Below are experts of layer 4 (counted from 0) of a mixture-of-experts language model. Rows are named router (the router's row for the expert), up (a neuron's input weights, with its number), down (a neuron's output weights, with its number) and show model dimensions 0-127. Each number is 128 + 24 x the weight over its row's rms, rounded and kept within 0 to 255. Numbers have three digits each.
After each expert's rows: "mostly gets" lists some tokens that are sent to it at least half of the time; "comes before" lists some tokens at least twice as common just after its tokens as in all text. This comes from a sample of Wikipedia text that the model never trained on. Tokens count by the router's weight.

# expert 68
router:123156164074133095132152113143131112093128125075131090140144165122097132096112075150112119114107119123120133131131096138173126134115134076147134141104090145161146135108121086104172096080118128161119130100128112167119150125131133151115090118126134074108123131111072135147121095148151137117098117130099132152134102147162119202138152099142142128143160136114164162132178166091159123095129
up0:129145125115156170116121144121165141156127150120138130129121115091163114160142134158146136138142117130152056176150092096173131144131121135126118157171140118145136131123130143130124140101145123103139169174099116162156115170119098146140132151127093139150113138111112119132112104127117150139092125135127170169170142088131116110094162161115121106144086113146121151140101173145159107119154
down0:118125189086108090126161101151120101112124098100165121094131141117051122107135096086160149124127116129167196100124146081114131106149091116135119135101148130118156130104110104115101156135084100166141154118113105088105137121158117121119109135121118133068152136140173134140142119146172106131128135153107089158134134167137113139160115126129136095169150129095128103158170134111124149167103
up1:158140192091151112129135116100145166130137152113094175141158120100108121128114127123104122100118149121136138148177142079164121109106130134161121116141119141136113097100130129114130136108093098138091135096127127167121104122070125158157131140100170117127097175123100135118122159153147115097128143141123101130117125169103139100142131085136120168112174144071141140138155107126166142121164
down1:082100124106138189117129151089138108106151117149088078142083126085139146129121104106121140098061139126143140074109166166128140125172145126146145140081167119117120132122121145138149145142179122106159106139097124125161158136152146121101148104112112124137144078062131096133117135130111119132138092100099110127129139092117157160178130166131118111141079107161138093145119147113112128155098
up2:118128155126133113094144145123100119135138102091133113114124097138084129157122107158147155085140131152153103129126089123123117103137165088128130090131143137144155146116121082148162116120144161111120124094103130177149148103116123125098167188121108111134160157139140124120126103093154127103126176114114071161181135101137123155101152158118129177149143147093122135133074119116109116134116
down2:194157120126154112120145114132132142110154130128155143107071153081096119093075144130108141155109156080159148144137111121159142139163097158097122141073132108093135100099129131146090156137149145143150102158125134091161113133129117104087104099124108127100099170108145130081145141133123136157119127131112088117132119102167119100134131127136153144103115100102096112113124111152157168133110
up3:097083120115148109110102111090182123145143093119087101115120122146135125113128152116137118109136118129118106138145151104134134088109168121163118137120176164149145157122130131105180136103115167111097122085108096110177135067106116134111093105162129165135116187051139119152156131131104137121123128138116108095113119075077150141121144120110139076133149107130146141110104093138150130115111
down3:123134125106109099131132140167117121090102127105141124133123194153131126136111086085132146106101120121152132172092140120121112124155101135085088163104090112083124093069154142116138142143128171126140119133108172091121139127152145145104128123170151104106155129095136147074082140111105140160116167113083159171130126098170108118138154098115186135177136146138136115156104134166123142102135
up4:127091113138103157148134111181140147112094152093187109095116140106111148140151135122110117144153151151140094144123124113113143079084141080121115110149169145122115106105110113121136137102135133142151173138139125121136058089127150137136105121144175140137118139137087135135131128106188130131173132146112159120146122121135147129121103106089140149105132126164175116116100074147126081036122
down4:110121144075130142134146093181129161125071161087115125117128159087092135140172095096091124124095135130171114126148133102100125104106110110114137140142154121108131134064091144138148087099134091126160169103123159156100117100157113110143084102164146147114123111074078167136144152149104119133164071137131107116116106137136157156139128135113168143181148122133148129165114133117151127100101
up5:127088162125141078123103106144128162159128130105124132160130126127115117136142150158155119100135137144139109088131163099108162100149109150072136143126119146164119110137116102129124158157124121145175075144101160088154161074166133140108088161097087116133124094116130121164120113101160111142110137096141145133198116110112102150079084110149121127117136125152120138145161154074113136148125
down5:146122110125087168183134169096087127147113147145102123133101118115128135132153174144170146131151111151138104157148121131145130111113124151116135158177109121113145086139122124142147129155118136113108123148118172113138118085114120155131103117134114164140125119140190110133197145136104145100083160132158128152122111110077119103142106144098173146114149120123098137146074114144142119095144
up6:124096081137182123147122138096077115147106129144167072106137145102068141137153175133095176152122122117107137109119112087168137139143131071129106141104152111112116152131116130151150112138155153131084125140130086123173133122117140118110145131110117144173118099101092115132121129105127122081176130107106132159128136111082103144116106130142099111116145108119152109142169117134137099116152
down6:080154185079134079101081090125140134118140153135124134138131110146125088124137116103119096099109140092142139133138101174118142078138122099166094130122145135152142152131141100125135153110123137126131103118138165156066102149160088149114138150117139129079111132134097145141089110134134164126144149137122144116129121156181115123092148122145130166159103142105117123118122152126152144134131
up7:125147136120156116174113128150089134088123157151161100109118135143180134157081095113108129130127155118134126141114140111094108117118111137155092134121138117131173118126136133127098100139091172137138168124138091112123181101104112181167145068140129140125157144118104124110112139125109123154095104100140093114092132118147161130136137117113137162128119123109144135119176163206106103093087
down7:128108101162096137114098126127138147121087153174098124113097131093113138142159133136136164115136140177137150126094104128127125100120113124036090127110121154105110105131157147130149100173110160103111135071102141131142076103123129166104168154134107138161103114172132118138128146090112131136132157104115157075148149121147150118086128140081128124136109143111141156107124149116133130087141
mostly gets: " areas", " forces", " schools", " works", " students", " events"
comes before: ",", ".", " of", " and", " in", " were"

# expert 173
router:121109134100129138129164102140159160149114122095154111102132155160105170121067109138115140103104136120139148163147125137139132118137123127121151130125093145162107121133113112142128149148136132128094150099159125161105118086173101147121081110140156110107168126078119158120174108132127100131148080115103136133134145144155089120109138132160110127159109137145136148113167144113108146106139
up0:122132119133125152139114146105115118147182127128158160126132149124150083151132151148099119152120106146077162116169129101140121103120081154156113116111090134120132136123153150143130079108146182143124121129128125116176109123131088120126114073165133089124133127104105092143128068152138146133148131148153152132152117098185102155187141106138102100121086140129137144123158116124154137115135
down0:139147134144074163146136087157092118078134159073151123128177141144107153129128129135086130129108147158109144086108137149130091114142135202124124128111099184116191097115109149111126158137090121124133154097119188118097106115141126143105180111130141107113118065123130114145143164146142121148131114106133149128142113140138159133105122126126128152098174122072159124111160119130099162114110
up1:159128106152117110121186128097159150203111112105133106144127143130117164124099141169135144107103103128132132149132135110114171106099166119095118165120085087129103101166132116171168133141165141147153131100099122123190151108146160133107125106135151147139076100103104120140116098139152163149151112156142136108121123144118133101133113127151118126143124094164143136095172181083125164113100
down1:137116197125139103125158096104069104142127116107074154135118125152108114151143110098112147129111187170139163140163122144113141099144112119090094138130102133132139107124089120085138072109115126090119160144130132122094095104119128124159111150155098098132150090106150105124187096131179131132156152142080170139111172141140098110109099132153118136135129116115077141124122103136153135144168
up2:135100151115139108150127142085112125085165159133098123104177168115150135146096114121119152122107090086135130111143097111155120118118133122101137123105112161169104148124142110147105143124160149152097099148120112121163111145168146130100123122149092167134182175128118168124097091137140094119121088153102183125122130106149115113165128093117142108153094147122113137104123127114151136111110
down2:114139115135134134151091123096144139129122164125116122138068152101133134097144161149119123128138144131112084132165147139097123085112085115156129140126106154097142132149113156129125144139146131092141132127078146089154113180130139123136187094076164118122119118132083154123126096156114116077119097083130129107147171123136118090086125142144082125146139120141109153086141084102166156130129
up3:101137117139173163146134099114128146115144141136119113066130113139168126101107126137071137110101101173103121153134111140167132140137134150155166129096114129112121110105151112117183151173121160143112166096137106135135129131147124148099162155105150117121113124133105117105089105115127102115143113098116110126138146134133158111170127138153120105144118085165168151128125181136141160138094
down3:107103142115160131173156112104107152137154123092136086142145161109114132082105133092147124148125115138119152089118147149098135130156119158107095163138144159162129082112102122123128136136066146129137138139138142146129097111120119142175173113086099119172131100088131121116155172152175078176133135138142163111151136115132105084085147117151155134112156149120086165110112133127076137109140
up4:118120164077153140140155168130136130112127127156106135121119142096119119101165090153106119111118105129112098096140123121140126158105097118155133118142089103103132126131124095161134124121118144115122137131141098133090101110135109125114127125141146101111128112150103138122116164119137104128105107124137104120141152173152131143091089124150096159147154120091087152126099173158136165160164
down4:131132152148087130159117093101149162110211111152144115134125136132104157175108102114157138090095114096138129130076157135118138140138093175169150172106130172104155098122109112119110128110109122103135119148142077143151101109126131107097136149143137093115123095108150129111148148122151090105121121169106148103085066147141162140140156146088143156112144121129132146150124139141106139166151
up5:102099155109105137141190155073138151133121090148123150138139133066095139138150167126140111134163112123132140115107119140138106114143136132089103091129136101152146117129126141124145131141172108127141118077158095105101130148141128113135116124076110116086150139075118122136148143126134129184137105127125111139113097116104084080139129131162116111075163154141177171104122156130122135116121
down5:144129119137107170150135113144119169181175142165141149126145102107094171137122111156128139157122146111145140153149152074095139165107139148113146126105082118125141113142130130117141116122173155119134132154102113122173160124144151154133075148163130128185149136142165172138132120117118156109121152114112126117125143140126147085120085121111115094127103126144124151146135101125168117150100
up6:163143137136134121138106146121172111072138115103104066132114131152131099131120123131112126133126121090152109134111110140130130154103157115141154166122086153111096122087147105143154142080151126161136120117171121167103135115118136159131131181121151088105148112081151115116111138149122162137117142119099088144099131116141125096121114152149118205148091167129139129115133156103150101145152
down6:079110122077137100087179141094103153116148139131065141146103149114121137144144104099121201143135090087120139131138127145118090137171116158130162120132136156140121100090120138137122140141126124137102143122130142110114086185162136120134126142122126130154138132110134146128115100174152119141168159088163158108094114091168100136168132143144094185125133142159101111110149133132135132122125
up7:109141159111125123120140158092175187161117148129145140087124134114128127127119120132167096081128109065143151143106126161124128066133160147127135141103119099170109110149143130126107139142127126146139128136161089101116107133144139123152115108071129156101111119133119114117151107174155123133084103153144109161116127159130134145166133171174116111181123083120146124104113139127139155084103
down7:130131144165162105135102125093145104147143136114088057154144131138067142182129130148127158121103167133155170155178132147060147109124163132148123135159112151111105107113115130124146098113114124073101137105125103103123155151143151078143147122060119153143138126106169122091098104097161117138106124115093159142100130140134108130157117119128163077106114120140119158140172109162152108091122
mostly gets: " Coordinates", "Scientific", " terms", " Turnout", ")​", " Elevation"
comes before: ":", " |", " of", ")", " (", " classification"

# expert 78
router:129093134133154159143158132121128170123150125085156099105118138133135149112044120127110127115127140153103124135113128149132129109089158159135151125137096082156111108152164096105157134180121125104100140091146178153136115144159127119145113151111125084134127162097101147147143123157139038143115102100120090140128127121139126089104134102146143153129110138155147144105161103128124151143115
up0:115101146152138159119150141128090169140142133105128150135114092144110105139118141128109122133120105150135097116138130120098142111150098140117167123125096116136126138140157100173100106150150128144120109133100126118146102122124132109127111161127150095133170115108090136112163127158134176135110114139154116095139080109110104103155157114148151129172109100128139100155140126133148157102116
down0:159124127155116153098145122163124128144139123120119172150127176118132079099118148139111138135117146153105102167171152160165152166148143125160120129092132142107127166116155166129113141098117133158153137116158137128136132111126108099086153109115102110111109080090129138143114101082125160120131166095118131118146102102124146159141129168103132141181132103114110083164115151142132110138108
up1:165144123153130120137134096082112122142135111131117178114106142135072141117094108140157113119166105105093164122104135130158182140152143124128135129105145124139169102169106107150132144105153148109138098068126117157170177144141113100165104160152154122101139178127138133164118108161108111133127138113153140111165126136136112117117147151113158121123151113135186128130106133136144090118128
down1:113094089086102158131141131144118123160137146128159096151093105168141135144151101130113138118140157135129100109135131111141083140105106125149097127120104131104154131113115166115127114138156163117110135142161122117148173151136129145079164132132120142120119085148132077153141101148109126158100109140136087125115206160116108124161145159105104088109149123103105108114137144130126129178124
up2:139134112129152149158133169121097119127110124137120145139104113123109100108074132115117111114126081099125141158134143123095159114140166111103123137126149103183140142165121143115166125133124154114130091154104198134123113176171151124110144127149122124144151149157116118095151099107096092132115158101137132112101173095132112108122118123150154156169102129131138122107131141116126120103123
down2:119128126124119125117145146195121128100132127126091106101128105118149143110135106147117121068150148140138075127109141139133102111140126105146094146108135139135107152106145161105091084117138154153122138178126071127059200146122114136119109109111103172110132101141166102126090206108085155127123099131124152116116173121120077138123141176152103136122174134147134118141140164138121096135153
up3:129143178151144124158157122109095188129129134155136155094096107171080110084115131097130104121140106150142082117095162129110111137109119131123142140114109086096104123084128132114129154147139130106121135123117163151159135117120130092116140058135129095104117134168085110144115102115134152112172104142150164180116150118165112159142126115094119157172179129163130152138134122160114102128159
down3:128102095190117141100150137172098133148144146124145111168144104169140192121077137127135151117144138055146124140122142106112134134093125111163073165120094115122162151087138148143097103058099131156145118137121125170112132104125101133130138150080152076105131091137159092135116160121131158150102129124117088144163166132120125172152148141139137122100168117132109124134126176158150160127136
up4:148112138157169117151096135132150183115095159158111133129103084129113122120129158142097093180114100118140150122144132111134072100119155147149148148117143112133130139105128113177137096120124124144108091152172101119098114120123133145082119051094115073154102100119126148159146139078112182147147132110116143105093101124148143115135140112131147155144087135102117169140154124130171159104140
down4:111182151130094091121118082160103161120141124128167091151150121114128142131123125108138126115135150129154134105161151138100139165109079124102090169139126148141127150157128146120135159102108152136150136099133133158139122096100098107116136078117095117160141126109156124108082083113090145133114119145141118121197095190126132141118114129118110143153133157128110118161098154128107115144111
up5:089119151140141112098173130152155122100152122099141117119126152103119135121126100123162139081149167153140110098128088113157144111077161120136135134114105111142131100167143124111162146145143160096140164158180111165148116138166134134128116171157125100120146190138077115088118115174109120132093113115102159121171099187135106133140132134113102151086135124118125131128143125169157133106116
down5:134089089073097140173143150185107090151087141103160130102109101136114138094111094155101129131150112096091149148097129127127121115128082147129121125120132169147121073105092114163118134144123114193095092116111156129112135154155114132158109153139094090119125116126094127101128155127158137119098140143095127137108130115091062129100130169153151160128151166110108144116081154162132137114154
up6:126125098140131152133136161132156079096158137105121086160120145137154170158132106129110120116121187153129122104117085101123150112135115144143132106120139157121162127121142137111150138147158152090159126127093148145101133150132114193145143095125149133114127192069141116171156135113136080154150103098117115138146167130142119146118160135156126147069127106137117098112183116109160125140144
down6:138166129124101129132154093166101131143153150091102122127111085162131156101104124132151118161120112106101142129132152155094113114147133111076154129160152133158137159129135110093129086136118117091133162129146179096134122099165150105120119108125129140168164132135102178113168104150109105132133149128103123125117137127070113158129121135116142139137158167145139102116130150122158102137112
up7:145139150142118139121106099107068130120115132136159106116116124100171147187076069145076147125117152114112123119119097112160134121105135116134139112128116120103167100204122139138199126145123134095142162126129152162093116148129084136126099149105143078138081139114070104162092115140128108110141144129101148097103129128167121145104134125129120134109139106136166170115126136135097114115145
down7:116109135149124102097128111128152122143117123092141170140124152137132136130104161124132109163096124088154111148127133158091140158100067138145103114133161129158118105124168173125122135165139143143115128155119107156161088119116142127129142119123118070139092121145121112121084114134164151129111146152182154135132124128106123098176158093101098139124114113135158155136139154101124149091132
mostly gets: " Born", "hylum", " Preced", " Occupations", " Spouse", " Died"
comes before: "-", ":", "=", "\n", "|", "=="

# expert 134
router:165094155114129109156150109124122122132126111152135097126111160139101104142089115142122100111124143136105120147128110163145144098084096108128154163098140074152148165112145061148097090120093126130127123090112139106116137119154140143128117128133115082118096140086099153123078126139124165131111103136116116123149106121146133154118137084143127115158133166144132171124167129132137125092126
up0:105145141133148127109110141130111145128111107117097130128103147136136115119152161146106134158125136107127115102124185086082150058075158151123108109110057146156110132148141126127125138161091145109156100170124135092056125150129132105134141133101095151135135099126170095132137142131157130103123145106146143155105157094142124166135143089116116121166081176123130106150109126144120104137125
down0:160141094179122101147123137142104177162104092120129102114102129183116165160149125124126157141107118101118122144102128135160119124144067117111112173153107153160101082086084152138144127144128134135122109125120188149144143112128132101135141138140133113133120089121124145120086164105099112145128087115141124138130152099106115120114110160100117178106107112137136105122115126173138148142124
up1:159092120118179168127140114133126124075118116108156091124083130100131182116138140145113134123122132110098126090093130120144157118131092148133094126119106139098116142095128140117142176136121153142167104091142111141109113116142070151163133080131097180150085130110126152191149116128143106136106094126140159184085200131132132112127136079140101163124076168134144178132121137146154106125113
down1:150097141134108100115138144114112156143114150161150135153137122148181113147092101099122122122135171131154119117097144098138146129153104119147134152144105135139127088152108147144136108097116099152125129131099140131123132065134138151103099124154090112131097139145148110120116180174116104075104126112166109095115170140131136087108112152102151127110145087103124097163078081205147129130130
up2:136113104149135083095093139109141122128110123102141113130159168115114124145159133148103115157151160149136099084139110143122170125125139119099152128127105139145121119107107133072207102141137118153111137143131164096171139118077133119085149105123114120166077143092116102184119110085098105139134132094126143113129113095133100158124128097136104106102124168121140140107156110183122148129167
down2:079120119101130132112165115142120105121097152153163135126089093110138083151154124117120104147166151123116123158120153125131126134152175115141121144172184175090141165137129109122150145167183124154119125104127098158114142115099155121164145169057126117133117112140107157131167158133140140117147114134117089122154081159148121116146164121131106113097142115115128123119161147125095108113159
up3:121121145132112126155107124078157119116139131086127143123146096117166116144135116169134115111127152109133123124145152157133140112092119121090117104109150120150093112129119094138133151165067148117112147129189135138100088103135115113112130108097154127129124141069140115104126104179096151136070144131141145160121112115119111157144142126101130096122180153120121134117128108152140156136102
down3:123107132128091147129150130100159128173112191107126114156127087143137150110112158155133120074135104147161123150107110105134110121131099124082125147110106174143167079141106090176105116122153120130137128130124152104112168150124141134147123123129106176141117098145125124144151113116125096094177128119200184125115121137146061117147121108155105130143092115164118137115126105117130147102115
up4:139136142118155176101138118106103130133148148092142146127107141070141115110129061114123131156121150151130166078160121132143119143106124149128149132153165144137173110137101123128132115116091159153102132154127112120131116145094119177138162155162108124122087098124124128123120115142147105116149113137127196154092128165102125134128085166137121114126111069143133158101175122131097122092103
down4:130107143107145132104120106072107085109136135162102122113088177116110131162113121133100129172104128120144096137129112144126152126127111150082112144101098115145120181138149129141135139134172141145139135121138080148105113122134147123120163164123094170092142172132082157115150163118112145135107149133097168153099127092110115127126121156144155113153132109104123135157135132118149131070155
up5:138106176115153160138114131124124134121133155109115100134100119109132128153163126130120177108109134145079128099126087168153095142114129071093159126115150146127174116125109123125101125100124117128105160121105125120140103093151076118088127091122115150126207145134099116124115123071107114122142130152128145184163134149159117146150135121124141068101115132163158147124142164121150129149144
down5:111137156062157111080150109110103094071108166115105149105111145119119161131163148090085114107118078146129139119128088057137149157135113107121103157107128127161133146140164149158124130142110141129163155156097167138105127127118154080153086122114112184121098140187160098135114116130119124117150120152145135141105125124176123142115132113151090098112099130138096134128107143124144150092147
up6:121150122139107144124133134109090133151140159159148071115104122079121117142111167116118129062134117114130134120107143136118117067128086141137131128123127111153103123130140143081092141126137150137122142091184099134108114127131095182155137115157191126083131144113139121132129125145142143166080115131133140123134132132095091101179116157105120123141118171124105117115158124187201146116125
down6:107120123117145123123095101100150150134145100111135184129114169144128097137155148085136133114118089154143167113151134120097104103152119127155122125135111153161136080106145151148140162073075164120141135142118172124123115146112159108138077118177093143111099142181149104162132080101146085141132184130133145121101087175147160131109081133102088118128132090163096119129107136132149118138106
up7:175099166141129110100142130154127130102102139136105105123114137135117115146139117127141120146128084135122107131122135135144130126137098150093185131124129148126137156122140097143123132108125097162154164104117091081148144080118111093141110103154129130147197140124162118126139144138131126097144106110126160126146129138120110089157148117100134119095065088145157136038132154130157131118147
down7:145145138116144119093158110152108119105117138119143111152089127117116136124107160120100130146148105131088157143154111120072170142090140133130145146171142102149150124143113122095165128136128127179106110100109117155156126125092117115125134166104149085133086114164114137124120125136123100161128168116168105084136123128105107144093102140098133130091165133153144116157149158125107163090154
mostly gets: "ens", "g", " (0)", "S", "ns", "s"
comes before: ",", ".", " and", ")", "):", " are"

# expert 162
router:135161165128130133147159141133126107122174116127138121119140114141083095132080130108144126122121151118140125111099131141144135161119117093125147136091105131164156138110153113146131100124132139145163114116132115113082114122149084162128104111129116119113158169114072137139135136125126112132116106126124141100111117125165110173116125132159115098137125192129147174083126185124132132120130
up0:118128169084076127151144121092144147141139105107106120156121158175093116109103091129117148143105118168131072133115136118114138131097100144117118130149128134187151134109146132114116111091138140176106145105157161122127149051141119166104103159142114144171100143121097169127124107168159128103082145123138165188112160156124120080164116146123112145102157144108136146151146128135144126124093
down0:113106114127071134150149147152157139140140124141080099141110151126102139140088128143144127114109111154127101122120135136130108127140153139179154119108136098109134125143116166099130108093159129127100126186162076076123128125132106113129155130172112100156108145123120125072097143146079125157128098131179087121153116167114103104136130164121108118142139139153098138121110121132134147080116
up1:134111201178165139133139100153115109135134125135114135166148147083124119147107125132114139107115128155108099164130152137088091132113156100094129116117131086153121037126124128146118087123161140128140140136122111143081138132094133117129102099155138109086096111129099134137111131099163122118125090121141153139142135122140137159146109099093143114128151144096189129118144117112114125113110
down1:140117113126118167096130094130101070098096146117149137112117171156125139106130135135139158156124140155109139130094105092136109162137140116170142137122092136110128110154116082130140134157119141122105105137158132128147132143090193133093155157103169128136128109127103162172126125159122119129183126102113146114109129136101127096129125133135089131082139137126134152141135142095138167138141
up2:128136170127121100151166188147114119088153153115127121114126125127145141156121126159136139128147174124125121099109110170121128136140135093118129114132094137141122135148110149129180082184117129173138127097109157125114141156141105150148106116159105157129128139121079183147158096133153147133154140131100134100071155095134125108096110147137109151112111136155094142127127169143176135143102
down2:119119127167151134103167105133097123116156121120123145123122113122121127076116129141126102126157149156143115138102147123165147095150136177068103127135142088138125122133091109123129142153133114122163155118142133171114153156141097101123101152159113110163081120083147138138114112139144154158123080106117104140140152156112099130119146143121144170126122100136102133142132127147152063122131
up3:130117153145152105162090090122124138123149128128114145163151117085115128149092162118109137098134126111155156131109116149112138122121108119133117131098117145137198147112166091146105132105119129171130101135110098154127133110124148118135172134129096143123129161127140093116160105096136137120115109151110134121099155123097160110143131145097153075098132124101133164088144220132112106130133
down3:141136096138113093150123110101129112158133093153140098076123131125113144134111088135133130125088118163091125119115142153089154115137101123173115125132081185101105135167083162132116119139126123122091181141102151128127118124142123091116146126124169158093126103075113119163106089124178116176106119114106142098127148139131082151129164139151119107107161105108125101132147109155094138139156
up4:113114126116122111088125193127114127117117153125159111107136099117134154171089156107144104121123122114131118150089084156117151169120146125132153115081113137128132150120146115165086154105124151123115126098134131124108144114128141117132146154116147144148130161104105127143133140158142125103125133084085103110138118100143148149169093141109125140135148075140136178074142140101114139146128
down4:129125123186111141128123184093048174115118100133148094143150118102097139067118134136137119091123123187123115144152111113094131149154133115108122155111102116120124124178073146126151118167123141129112152116137131118127164107150159116114140138094104118156131112128090113107116123152129128140141097118077140130166150131099107131123142118202123126119128159155101119112139156150088167120135
up5:106144167152138128127140164150078122115146137137114112116137134118079150133140112116122159101126148114137139158115088145152118152115107134156134140149125130185126134105122190055123130147125163083097136138102132119145144199131120169149117125155103121130149136124109188132099127136137098129099128095094137142131139105159115135116135115142150141141114165101147172079137169127118148122090
down5:105149126130138066140125148155168142149154128161097158124127101140129130121112113125179171105139160115169151124137113158162103136150154109141123097112081162118086155168129118140125140130108126138152105105087089117120124152136141129092123126141123113154127159132137117111146107086129112160164080127130064101128141143144069094152114083120100118139136145143117182106103151118103138134109
up6:144140126125150129146166101145118109138171127130113123103165111097139143112132116149125126159089160108125144143105116095161095165129102108125161161120122160141111170125088125120130050129118084161129129113133112125095097127130134129171131088123126115103179153149132119121133140095147142132110111134131126103110149127172132142101139157113116140125134117100150130125153123189129119165104
down6:128179090134173123098199101098142121154135129121135159109144138082119132113090100147105110147121121108132138140107098124158137093163100132122100130127190108127133115082099118112124156141147120098111150132160134140132137131132097155110075130156187116146070178113127136134110174098148115112127116097115148143099141168120158081114109139133124153112155150097139129145096160123105132106152
up7:120144108135105160111093173096123162101153139124152107117149109122117114083108118130128080130138140097122117108127121148147142122106128114119142115151126176111117176127118111125111159150077114150125118116122125113109143116149116129136167117162113123124133141115145111125137092116110088146092082132130144142130090140107119144137083153158126126099146155110159216136134133130122113146134
down7:147132168112164096123130165124123110129119138057138146100098107106108111121129124093130095142157159163097149138132130136104131153143115154137132130093149151121126117134156136110103111178160099125128112111118158090126080132098098134131148122090153119129173128140118150138099168152106108091148144106135158149132131076112102106141160147097152089136135119156111122146164111120113138102149
mostly gets: " Apps", " Votes", "See", " %", " ±%", "Biography"
comes before: " |", "==", " ==", " also", ";", " /"

# expert 9
router:149110137136154125135158152089147147128108114142124130104111130128089172140125120129099154119129149121128136103105132121124123123138135142108140103096085148159134177122169078119106093116132139130174131089154132135133141105147145152146110139090094107107120145116096141162114167134159102128109086156148157117126122118129096153113134120135122082137111158098111156121126123106117146112114
up0:100110150117106106140153139123162102106102140128117128103139123144198139160091109131120151140135163061090151098111130176178095137099132120141119118085080168127121126120119111114121142126139142187145137109096155094137106095107094131120108107147120137144128138097127130164129138173176148064133094140159111125132126159138132133127150139106104118139100112135098135118116141163127091123096
down0:133141103144149100125133152081143093141063130178123111111122127132132156154134120144152128132178168188138123099142113104135119153103125160133130160113126174126167124174140088157168107172118114112156099102114133098116051125123134118119125139118102133110166101124153129101115142134104105107056090133166143140095127122169113134136107117133139113137122156123121117149117120144132156119130
up1:129164158096144135144126160095116146128146088133118105112211157125102136090134137164132137135106135086113111106139110156130105167127088097113139086155120167118100119122097117115141093143114119097089168091115182139128162119111140132116146137095104159171087143128092118147132085097126107129052110112119150138120120130081125178116120131121133122104159119124110143104127155108137191110098
down1:089084126130110117155152161117152158127126117139154127134110099169106138186151170098132161068136131146131092122116108158081099148122074137121089105139134108119119138155153128133126181140113105134085124156116157162104138151155100127134154117176126097126106116118167147162133163133138146111139095135102124098121133148147117144178153129158141113195125159123134101107094134111135169145184
up2:156092104097101124154145185095158138100150107142115111114128100145121143120155119165107114081190113127149132148147183146116122115105112098111116123103145121137116106130125118133102144117125134096095092121167162113112156104115102149139141131147137128142136170141084147133134125084087118115108123098160157126103163121174142180106145158163145123152172165118162135088106165155143136164152
down2:159087127135122146158079100100110144132139144131157121090106139138101124125159136123140161116137130090199127124146136112114134147138074099103089108091146140109068145085134142107145140124091124113165150155152144106141118132164124114183146108142123112132145129107141148092072148108150116129093060133127170129120140144135164122150156119139163101133152155119120102126146097156104181151123
up3:120138120133127135150112157148105152124173115112157119143116106095055109126100133130135130129130161114124153157165114125113082149147089125118132125107094136114118144125132119104123115133160095150143129146114163177086145131115106146136116111110116071108104130142113148120177133135163092089148117130124153180130098106159156141128133157102131134146129136109104143130151139136106164124146
down3:147125106142094136104127154118125132119116123098146108122107113145115123136102181080144111130110096096109103141138167133105136118173148091147111133140138112143099134138127116124165159110086123160136067164138106123117120126122118145130115137141163164090097098152061120161130129140108165117140145126157155168159096131105123113072139128156141142122099087131129133165096175123116115124145
up4:159125123157104137130102093132152079142133108148121146117150073145096190098133086108132120144147115148137111115096145157097154112104142125144135140109131094139119125143092158151110098133149140157169141106138101125157130120089084128162129116088106109128136113117129154192106106122120134120130148107127131120087098097151130134140085146122097141098148119101147133131135173116128136098168
down4:144140083156134127167112101117153107132100156105147107123117143139135151138144174150154151136132112158165109104139114112108103120138169157132110149134151114104122136135137144099132157095126128125143101123126148118144143106128108123165171129120143130111134114102148164072174117132121136173141159114121110094115105112144158142082129105143085145105079133120090126158133106149097072163143
up5:149141114161128130130143137155104140122151134120120076164118163136116142128150115138091166121133145091065146093117121117135115159138104121100175059105103167124128112107151116103118135099132112130159146127158148163133119151141148133131116146132130097168120153172135106144135121180170078113151096153124150125110100146108118166122128105145117154124115146115087152147126140091094131099138
down5:168139135116160130128142142100165143180139107162144138122114141106116124153127133097151118113153152130099134148109142130090144139160123128155140110127125142121121106092123090125114181134117144086153132141171127131120109125106159076118129120198078125128138119146134159136119143133126055118162136100170134166112136117082120179129151125127157095127116141127135098155127118109125144138155
up6:111099113110121097132184153158140104109109151111154122115174141147141172145136143128125152170169144133148111121146102115145138158113106144106139149117053125166112122085130129142147116141114113120146124170098121171121084152117107140132157131159129141094155108129118132115125142121151138072136135135130145101068166137117096164101160147115116129147090129134128099124136152113117143115127
down6:157151133108120108088123118126061134114156121141133131128122154135139142180123143095097155084105143065132138120164103114112187166097128145122153180138109151119095129104078138077146158151111147123117073150156105125166141152088106178147124113096100137146132134108122148106158121107144151158142114139126119108158152123126079119161118134160151147108144132134098113115109114169121153141136
up7:125066102106123147144125121123140151125134109130117114112115134113142157141129180134114135119094134121101157104086100113115110109148140169115146152104059170131123126133139114115145102153146133107156150118143087137120113120148129088117149077130127090138145129090131132139139132136125094120117091153057154124114157110135134148081135106125172104156122125113108139126124155097117135120136
down7:119092161086143138133112152127163112122120112164088168154138116107101113097150120156168127102149105129159140150120103109158139109095117149138139133169161099148150126099126167133119153142157167096119085189169156126148114129116140115103152143131127132174129121123143113177115111091121127153145141179109130127145128115139092100117153144156166147101090145132158164151160078130178148141086
mostly gets: " part", " music", " Music", " According", " according", " Top"
comes before: "|", " of", " to", ":", "a", "ic"